config = dict(
    n_layer=13,
    d_model=384,
    n_experts=8,
    experts_per_token=1,
    normalize_top_k=False,
    norm='rmsnorm',
    positions='rope',
    qk_norm=True,
    grad_clip=1.0,
    decay_shape='linear',
    doc_mask=True,
    steps=8217,
)
Below are experts of layer 5 (counted from 0) of a mixture-of-experts language model. Rows are named router (the router's row for the expert), down (a neuron's output weights, with its number) and show model dimensions 0-127. Each number is 128 + 24 x the weight over its row's rms, rounded and kept within 0 to 255. Numbers have three digits each.
After each expert's rows: "raises" lists some tokens whose logits its average output raises strongly, later layers aside. This comes from a sample of Wikipedia text that the model never trained on.

# expert 5
router:115126125106141095126108120097085167125100128102149186131131146140123145155126125171134089117137137113101138154119141100132141090163116067140118076178140157123105109099160154095134136117111152120113120097163122121110128183126177165126137117125118126177157132142135124110160177125132150167154092122171112120151160106111128112162111101136110129141120155085160145097115139112147112095128
down0:137165165132079123067109160126133157124095106136146151127079107133122107125090111153139142122080133140179110095111097117136137115117113161163132119143081093154110143104148127095111117128147131130111111117122125104120079056162142139112096101101120165150109108117152142134125125099127130181163101091101095109089167106105124132114155118086172128140137136111146118095139090105134134121124
down1:110134149154114113177154158128145143134108151170140129115118142150111120116141121131150114133094148140097117142134167178144132119104144117119163145153122143169146133143090159107142110137104128127090139159151136150169150100103126166141084130144113114143159156127107118151101151135114129137117136084148133105144085164162136084085140124111127140118155116131099125189103143105150127135114
down2:126133089105124156100157140100155116115121141158171161135118130111132156147142105157086121126111080109152166086149140143133163151162139125120138144128127103118151130120144157076089142173162155145125135160126169096161129110127153149095125134139127105136126084157146106074175133139098166125097125121153121123194149093123120103143131123114123120142111125144114175151175141129150113114121
down3:150105146097145141159126134139123113078148152136064109140117146086124128117111139148130115138093123112166112131107138164108104060149170125173161106123138110148117151130127148102109106155141113149082148132099129124167154127127134067132126156142110114097111117111125170159073125129109159131147133101129130138154092145157162098121078153150082105125079121157131092119148145124138150121128
down4:119171090086120121129105147128112115125120141165145106139120100105123134121120168123074158119138108111138113106154141149145144127161103155147122119154168095094151147176193122089108153100108156133131136167112158143083070124079159115082083095066125123144139090129098117125121115164108117120133135137126130155135130090144151125121122090146108131122133141150171095113128158124106123142117
raises: " the", ",", " a", " ", " in", " and"

# expert 2
router:139165090118131077110138141125119131115113133091123156124114115151106106158120117121132155135072140089108145144134111126136117172129150109138080139153097122135151152109126137124128155124151142173146134145150134148124094132139131159130114118179142143101132149141085127094130161102120113109144110123128134151143149119141183158120130120126126111146167107118120161122135141174168104162156
down0:104160104110146131146108113117163086171127130113123137116122126101121156112123133147135139091175125148142131117148146112132148099139148111072100128150098134095074140096133131099130118088163154103127090124155110095151071132100096160136105109129141113148138113118162168150137087119134112139139142161112099144129158105119099159106161153121112117147141183121118102124100164175116098140166
down1:128119133152143115133107081134129095078108165110156075126154094129102131162107129140100106100111148150123146137085098123102090137141121137109117141128172093145118147072096128096116142120152135140094094118109137127114158130133169120113145162093133147122176126148111141162110142172139149114173135141150124134101143143145127111097083108140099164142128122145172122145115152094109136104155
down2:120117137132123106125143140141096132071107160105098158110173136175111135112123068166109136127116125075108122189148133098064102116105115141146159086137064139177141129123134148139091144107138135109099097120092094139147139131111123136163127119119177096145127118132140126155190087140128107129121105132143117115132082170111119124146124152131116131080163111124144123124127140126108121121139
down3:153111124133106108137139152129119130099102116106125126116101142093144137122118122148094096131136145140142117150129167105113119127105142097165115125117138132119177101135123103123151091131088091183143145078119172133137139102112135123163169156157159123101149111122132087100106098137138114132102144143138126116149158153123154109105159122143151106116149099123138105087095154120131107146123
down4:124125124104157120112154108108124127158116172078081129122126175122141133111099115102127175157101143159156087108102061160138116098119141171126174129112122128127097136124130133146128146117117141105167139116171155136157146149153115132121066169140137120155160180123096135123091146155104131111168190130133141150112102129113134155146104146060114147124136134156134131108097110114092118147142
raises: " ", "\n", " and", "-", " (", ","

# expert 6
router:136134128118141073132180109125109118171099142143116127187111106133099112122087148135172093085127139095147146145167129127133126160138161160160078112135112132124090115122128162131131104097177100149171088092138168123115055097114133141118093086137114181102125115128106102099170111115093081125113148131174122107166122086098140160098112090124100115124131171115114149119137159135123157158131
down0:131157122167135147144150151104130128140145154143123114074154126148137097134159118147116112110122110084136089124147127136103106153135106146120121139093107113144149084135090116097127143148125122111120161170126171139115136126106142162127161142105129127104128116151162118084088118131108117171111149079162117153131113159128117115137139142100144115155090194136138082112121165101088112129137
down1:115130149132163110178134134123126133141127132089140161090100103104145138117141111160078138093136103121147120108142143155155122105149132147095141115124161082190147119126144158143123108114130120167116127094153107101110131119077115143125138145144125115124141110132115146108146106124135117155108107140146131136147139126152161117092113117136085071166116090138106129175121166130120095133142
down2:097129157111117115140121139118178134131120141157121112153114149151101136107118134084156155153142096102133136103100161109159134170094161140086090106111130125113133141100156102134130160083100125119145126061105126111121164145139137131138156129085132108155142123139148152145107120120112120108101088151135114146101133107100129167140149110194131160166104132151096110081146154172182128120142
down3:131128115124161144111142139139118148120137111068128117100110122161121135103159086097167100125124154153105135119144085136097115158140114105142108089095079100120137141129126063113139095115146135111164163097147109150136113124098139097096118127127107163138112116093117141059112114127102183093156120080175138132180117149128121144119161105133116149155158135125122098135085128138135164074091
down4:162125128119110127102121117101116104140129115126139095090136102087150102124142114125089118139072099128157128139087127134111135138172145122122134091139092080124132086134160117102131116118080117064123154111094114128163106103143140124132123175103150142096119133091165117104133107101127118110140123141109108085138115137153135131128141109104128103044132098151089140127124101138103127103133
raises: " and", ",", " ", "-", " of", " ("

# expert 0
router:141166076109128131170095098114121144114102138131133123126111076114175113183120145123129090114091152123094164159133149123142150123143126145132148110115131132080132115102133130147129106121134131168134095126158115133134120074152179125150072121136102160119127128160087103132138156155116124133167124091137083111133151095098115140126095094149103114141149136106127133111163131140161119146157
down0:133109105167132135116115133140184145125139118148155146081175110119151136114139173153144140154121118223163097142112120135143111138142104168112119110118177112124117142127090151147129146108122153087152120153120101134175104126142128123159124115139147145130121099146095109124136132123134103118131153148100098138119117112114123119124161174133176150094102132100162117120145155094091140143094
down1:165146161139135156118089166144141121088171136134116090103108110108109141131121149119131125138127117205090129109073156168091113119157123162102174165164120095157149116118110105152136142154138143121117172133100091095153125180098092125152110143144097126153104144133118151092108146143155105116085152122164145118132115140128134121089111126103143187132130167153110167161121090102147141085100
down2:112126170068132122160166126128136108118156126133142159150154149128184101135106116127150124092134147117153137155057154119159135135136134122130095116145122074142134104116145174112128127121119130103140107121128128142131157133195100135131141132144149138141106173117120152136137117178136162125155153107161143106154146116105136096179118137120157116121111129178092149104119160122119120120106
down3:122099139117072177149140145122129135101132135101092102109160160134121136130156153104140102106138121078144107082162111115148144136157177119144118121091146195148108106135163076118098141114145122144096170161086158119121156140142138123131166163119116117088111108107128073118154168100111149115111111148102088133130155110136128094089103150152160103121146160154154113121088124118102108089158
down4:138134157133117147098151127173089099131106086103125125133132135150122145080113163103118133163111141190123096145122153118059159114156167129095128114105140088097114151118113115113124098144127101096149138135126098084106143075142097153069141114102100103137104126076157097133124113162117153113126150132143099124163150121122121151091144122092140141154154102126153166144158133149126141117090
raises: ",", " ", " and", " in", ".", " ("

# expert 1
router:169140106109116092132150149128067161146124130127171132140104096137140100126080134135144119152154134115148123139162098144160137113158132113141084138135124176087100106126111156135136138105184118172109126094134139126111105128118124114106162095158071146128123111130136134125168129115155116130131132174118114146110125143113138165114121074128154130171123141134111164139142161177140105164149
down0:129102144128107090121122086127154145112115216115138075165135116113129157120154131135101132128134124125184161119130118100118141104140116099103135142079127156125138133121160130115132172170115077157098156130118181130098131142094157155128151102123123107138191144104116118150115130110139136071129158074109149090146123106160146138111112132121138145164099105139149077150134141146149101095104
down1:094126116120137135153138191129099079095116129119121119073113194092141172148139107138124106130131123063151134115139142129119145096116076142121105125149139112102115106154100136177136152123148132134167123123121157127095115113094106111154127144118094106114122114139113086117134149104124125100124129151142117148154120148133074149117173146112098103129122176073165132127167102133085084133089
down2:131165114136140116128124105136112121097146087154177113133101117098094130147113142142130161119160124070151097125113166105125128152147110158174127153143173058120156106128141138127086133127167121169136150129133164137122110113119106141145100117088111134149112087094122097131097081137140109112163137161124132141147156122094160127123160096148139130106163137144143157135154140111092121129068
down3:122151115123137129092078139079178125097129100154145124096152132125140150102084140155140140149156115035068106161063174116161152110136140111083097144127103113182111097121130160130095134130171097106116138099112124126153124144134135127131100133138111151173143082109094123144141122105142096129127110165130112134144137140118104124146163079120126155146156138127127124157125153112154052143159
down4:139165127154134094150134141159122152155093099114158147092142125122085121178132099127144106110153128102110122118147155130115147147110109121167115183162147145100078162142134123136128172139126132157159166152126151132083137179101141104124125144153102092061075095137112066104141100124110106116128179161119142099101140106141132096107112120147146151098101135126112156152147128144154128148131
raises: " and", ",", " ", ".", " (", " in"

# expert 3
router:152170127134110104167154111143107115146108106118167181140105125160155115139136125116158123091143150101122140128129125117121151139135150120157120103189124155126113067144117144125107147111166127130151142116106175145080109075109177137110120090154126146104090168129112108151132163108121091144136140154166084148141143116087129103094147125152143069112139111121113099150144132171113095161142
down0:160131138106128155137135100115134145108146127185103140102108122116055103155130107126128114117149135170134180171098140138094126143111140138151115159130124113082102113143122143098110095125151152119097129163122138141134156161140094114164140132082117172116136120136077123084119117136128130123173111135151167154141119121142140185121137130063154110141105126135070126116078090085101142069141
down1:146118132130150130107187176125140167156081090151094110111151094123090123098162103108121133151109118125109124144095112124129094156118129136148122129145134176142105159112115128160154158098125136118141140101142130151148146155126138121111144104164137187140126165138120124105165157126138127177148106147109150176179104167148149110126114166126155133140130172145112139111152103124119158126094
down2:124117156143119143130125139144139133124135115160164130131099161071113107120108120146151153106136127171145144125127127123121099090113130124125146120135093131105121092141138134146139087098114087089119116079125114129110111085203106075133094134140135088159159116120088128108131139087099133157127112164137121186131167156135087151121156131158094111157177137098109144144142147090080089123125
down3:123156123131126109110100158135144156107141126090140082124102120131143133122123169115116091140140163101138080114117153109136141097121124174139106133145150135086118126088135059100109122124157167118150161129188140130125108110127126104090122124099106166133135140145127105122148117111132169177113123147137132115116128136140156116127141119130134136126157118121102126111140156152168165093123
down4:152114158138167120145117085136159144154127149145124126146137071113154166100135182147139115156116114121082130129074174141146157110125131108132099114115074114087159142138133099126099093153133127147087086150092176125130105124103144146139108164185112115103134118115169142163127091138130119134114127122115133118128111126131138136188087108147158116153126134122147127111165125162152132102130
raises: ".", ",", " in", "-", " ", " |"

# expert 4
router:141108154085100158115146143083138132141131055102125097144146104145119137133129120159112101127106132112117109148100121119161136179123164157129118145152146157106107093151140149091135133092104081130159114122166166118123120114162121144128133105181120107116127114148078131133107129161080136157123132181124152130115145123144151144104148114136113136161117134122068139116137129119122109119156
down0:146053130123111102137145107100151153136145123112132117117130150144091103132131121150150149126187156211121097161116121140091097089156084113150135111123078124126150131121148111110145139109120127119151131118126104093129070155114140112142158126128147085137122143115123066096129161122128104072105124127146121103144107136115146157161090143117117169158120129146114133132138132094144124104127
down1:111079124165115110137143115146101068148145147125129149132160112109174153101109137122100097133128104139151146138111164150089078082165139101137145144106135129117066140123137145138123116102150082090134103141119170106159103131088118094133114159153119128122141100097169138123174147134160139146140155126154119139147145131176108113147100132189156128131123112100188144117099122130126115162138
down2:120121103147142154117167158142134125144124147129145106139138126140083112107149151118156128173065145156100119126115155080125135079132116113167167140109120107163128112107124110113125129123148123122129147144115076151103124152113138128165132141100174128175102168117070119117101119133133148161123138193126136096142160185144114102156111128138139161117139114142125088167140167118113158137130
down3:122105120136125099087156130132150112152129093088159123099098132140118123135156088126113144124162109086108079137163093169112097148143129166105113101150163115137172083135143138150172173099131074120126160146124187171113128122094129072160103127129140094113116096148117099138150104140099115115133113123083144104124146068105116119109102129158108112102122128106135097111133141133148124166170
down4:098141165151093133158184130109119121122104125102140105087129127104146159125143129152132117141109116125126131152138100151103146137136134120131140123127160153113104110147134140139114136129105125131142146123107115147098115110153199094132147136159125155145136148133182093152145154143129131154121113124154137116177137117131061094122179105210132134144148167083087100097131145116094093187064
raises: "=", "Scientific", "General", "-", ",", "Personal"

# expert 7
router:125158151119089116190156122113146194140161114094112111190116150135078131136096158136135127116129158094080156114117088106161121162128136119134149099149164111123107160094187127093113173137120143132116135107122101148139132072163134128106112122093146157123057126151162084112099131103155125107150124107127076155137128127136138155090142154142066097146149160102095134081156137147152099130138
down0:122097137137138144127106157130086101132104167151147081093089141100110133141108129124161115102102144137169125114147097090112134135159160124145112170157090142078109171085164191111108139122107126139124122112170136135165154130156131118156116138116122119139133115134137124162139041141093120127158140116102153171116078158087095131095104116129139156083159136108120145134153152145103121136108
down1:140123118127144137108136126110150150103165138112156135178141109119073131100070099142159107113094097139135113128119111131166125105118159106107130110112147134137187102132101114148148123149157149118143140107171109123162084125133126144117127130137126176123121134117140146158120093168177120158089127139124145094124125099136108124124092142105119136125136107151135141179120124106123146090153
down2:126180141137129088108097149134140105150088130161122138129099145091162163098156110143101100144133132137135141108102088117121107132120101128106117155162183127131138179166115113104097119164112133152109150081147150147082108119138130096133119118155121107134090139150118154127143122119123113097116060135102137108084143142120100118104107064090119095143141160116120143167109124134088119089122
down3:117140151126098146097166093141128137129141103181132148152124139127120185174112098095119122114138163130135077113124137130126114096102087120118104104151154147144118099131143139118061124169074100119147102126170152127135150117155123118099108085082147118125113144120121122124078136138158081127152115119123104117083094112101130104088158152111127133113127138126155148152115134106115180115108
down4:108109118142134135170099111132071153182120137161128129115134107090115157151118145129102161146121146121127155147126147156148108111119133180139155143106138095129132131102138116156131114144074127135129137134096132110102105127104088117111147150106162131128149146139125163157136152131139109097155151138168098140145121130148095088157142097119122132127116117122187126112137175115136149140117
raises: ",", " ", ".", " and", "-", " ("